Experts of a small language model.
Size: width 256, 35.1M parameters.
Experts: 32 experts in each of 8 layers, 2 picks a token, a softmax router.
Training: a variant of Muon for the experts, 390M tokens.
Below are experts of layer 3 (counted from 0) of a mixture-of-experts language model. Rows are named router (the router's row for the expert), up (a neuron's input weights, with its number) and show model dimensions 0-255. Each number is 200 + 30 x the weight over its row's rms, rounded and kept within 0 to 999.
Before each expert's rows: a language model's description of what the expert responds to. This comes from a sample of Wikipedia text that the model never trained on.

# expert 13
Word-start stems, heading closers
router,235,206,173,190,228,171,164,157,169,157,174,161,142,202,241,229,178,221,183,185,223,205,164,184,158,153,162,189,216,260,238,251,192,165,260,172,237,157,174,212,207,163,150,181,189,231,174,239,177,213,191,219,218,168,183,192,180,140,226,248,162,181,244,207,228,165,197,179,173,168,175,172,229,158,172,161,189,176,158,222,186,194,213,171,219,250,192,188,206,201,248,147,175,236,181,190,221,218,256,219,180,125,222,227,183,228,171,229,162,216,157,254,186,232,195,236,246,218,186,164,158,138,218,171,230,185,215,186,249,223,237,157,199,169,172,230,199,226,196,164,151,170,216,215,238,146,179,196,232,218,227,245,166,219,195,206,180,197,207,191,173,234,178,199,203,224,157,217,174,190,211,178,223,200,211,192,249,228,223,200,221,156,153,211,205,207,185,164,218,241,177,158,176,205,183,168,165,188,149,195,259,220,218,238,150,213,222,205,220,163,197,172,154,220,161,183,209,148,206,174,237,158,176,214,152,174,175,216,231,211,188,204,191,231,229,174,205,191,239,253,170,172,228,170,231,160,185,181,238,235,178,231,234,181,185,258
up0,227,198,224,216,153,202,202,207,227,218,205,255,261,130,266,213,232,180,170,216,223,220,240,248,187,218,231,168,157,204,146,167,205,209,179,214,190,180,253,205,208,194,225,216,177,175,190,229,227,213,166,166,163,232,235,202,186,228,209,170,188,139,195,236,178,235,214,137,206,220,205,211,194,225,215,197,231,205,212,191,186,159,172,263,177,170,247,239,178,236,168,192,194,171,154,199,187,175,192,167,198,197,157,162,211,177,139,229,134,228,200,231,165,147,181,161,161,187,170,198,194,213,232,193,147,205,247,225,197,220,185,261,199,204,258,261,236,158,208,230,184,147,222,226,180,194,206,169,226,199,235,119,266,227,132,191,246,156,219,193,166,239,227,175,201,207,206,142,151,202,145,188,192,213,230,194,167,234,173,180,226,206,159,173,218,157,176,219,184,188,232,184,241,201,168,196,198,217,164,219,173,174,131,157,188,186,171,189,221,243,210,209,224,216,218,257,208,164,173,185,221,234,202,170,219,235,207,191,220,181,237,186,222,200,213,223,163,200,185,203,178,168,230,195,192,164,267,212,182,154,226,197,203,216,178,211

# expert 15
Numbers in tables
router,230,161,221,162,188,170,196,217,148,209,176,269,146,180,264,165,176,209,196,181,235,265,224,222,253,161,176,170,187,225,199,153,168,164,195,191,256,159,179,235,206,196,176,193,205,186,179,177,204,178,179,232,198,235,189,167,220,175,171,226,163,158,163,160,179,235,153,203,232,161,228,250,193,218,179,192,229,181,171,215,209,183,213,145,234,234,228,176,225,217,165,184,246,214,245,175,185,206,156,212,202,169,230,167,220,229,243,169,167,212,180,166,190,150,226,219,267,207,206,148,223,164,193,204,151,174,163,201,218,196,221,187,182,252,226,228,173,166,204,159,192,205,264,227,212,178,241,208,260,166,205,169,245,221,224,206,132,176,180,144,197,260,202,256,187,203,224,138,155,220,208,197,223,185,226,173,245,213,212,201,181,159,174,258,211,246,223,166,213,239,224,230,236,195,209,198,220,168,204,206,216,202,205,204,162,262,221,190,220,215,195,224,143,174,167,202,185,157,206,147,221,179,192,232,174,185,179,222,187,164,157,195,208,201,222,169,244,219,170,202,155,221,244,154,196,186,228,204,150,189,195,219,224,218,170,236
up1,141,227,202,139,194,192,198,168,215,204,246,217,213,206,222,184,194,233,235,215,154,201,171,163,245,208,217,211,166,171,207,199,254,167,218,226,170,232,122,229,168,233,231,195,166,152,219,197,235,247,162,140,175,209,197,211,195,219,226,166,203,185,201,213,166,240,217,233,205,180,147,210,207,224,245,238,202,184,186,257,246,208,268,206,240,124,202,294,234,197,164,232,161,196,234,171,188,214,147,190,270,199,193,159,253,186,201,193,184,218,253,206,198,221,171,256,197,196,180,200,203,229,209,195,245,183,238,193,176,251,196,191,155,185,197,232,197,120,201,185,181,175,223,212,201,200,241,188,189,222,240,177,226,226,221,181,230,225,204,164,236,242,177,200,214,156,185,201,209,215,184,201,182,147,218,225,172,165,200,153,177,174,186,215,194,217,206,133,205,198,224,198,257,179,211,194,210,267,215,225,203,208,161,201,214,147,171,243,260,195,199,209,217,196,232,199,225,150,187,175,226,225,235,199,214,206,223,164,167,139,161,257,197,143,210,211,205,182,186,167,196,240,194,195,184,213,257,216,190,183,209,153,163,213,172,217

# expert 6
Initial consonant clusters
router,154,206,162,235,185,201,211,186,215,269,174,202,257,189,128,192,177,175,221,190,230,174,168,172,194,239,174,199,242,218,239,219,210,169,183,240,236,188,173,174,134,175,183,172,221,202,152,192,156,215,145,228,197,183,169,138,200,220,145,256,202,185,226,182,150,199,208,191,187,195,199,203,179,162,186,194,193,209,231,222,183,171,206,195,200,154,195,192,195,187,169,196,212,224,179,159,187,244,225,165,231,246,155,199,144,227,188,245,220,237,193,195,172,183,158,247,211,182,262,199,188,225,252,234,140,170,133,151,231,125,174,177,224,196,185,196,261,210,142,190,228,160,196,213,238,194,229,141,164,163,170,204,199,220,225,224,212,267,216,201,225,172,181,217,169,237,179,199,170,257,202,223,207,209,202,281,188,194,158,211,151,251,192,224,230,181,203,247,250,197,212,245,205,211,177,250,201,211,225,212,208,233,146,185,202,197,193,180,223,160,222,178,236,215,229,200,250,187,157,172,200,211,227,228,196,176,218,177,247,210,222,154,174,208,181,195,195,222,192,150,161,172,155,263,207,221,179,202,176,219,214,198,218,220,204,216
up1,199,182,182,207,224,209,193,214,211,212,191,119,210,195,131,215,239,193,189,211,188,223,134,217,188,205,201,160,159,219,197,201,223,274,202,158,201,146,136,151,209,208,184,183,163,247,217,228,171,221,182,203,216,192,243,181,191,232,206,208,170,226,219,210,239,183,222,239,264,208,227,184,200,213,214,206,255,114,206,179,198,225,180,186,251,154,224,177,161,154,153,188,170,195,180,235,239,237,199,212,172,167,207,204,159,143,214,176,237,176,244,199,212,188,205,182,198,140,212,238,125,198,166,159,227,216,228,162,212,203,147,202,217,245,249,180,147,212,231,197,187,176,184,213,220,272,190,188,207,153,184,175,212,188,199,184,198,184,186,201,223,211,219,205,166,173,178,148,227,207,184,222,226,240,187,191,227,225,138,199,222,227,188,141,251,185,215,204,219,202,238,236,178,161,183,166,213,199,163,177,191,229,265,213,153,197,252,166,177,168,199,227,219,172,190,185,213,182,187,270,144,215,196,237,228,237,200,210,186,174,262,146,222,229,199,161,208,129,224,208,223,204,219,218,207,235,194,242,221,186,239,231,187,181,193,175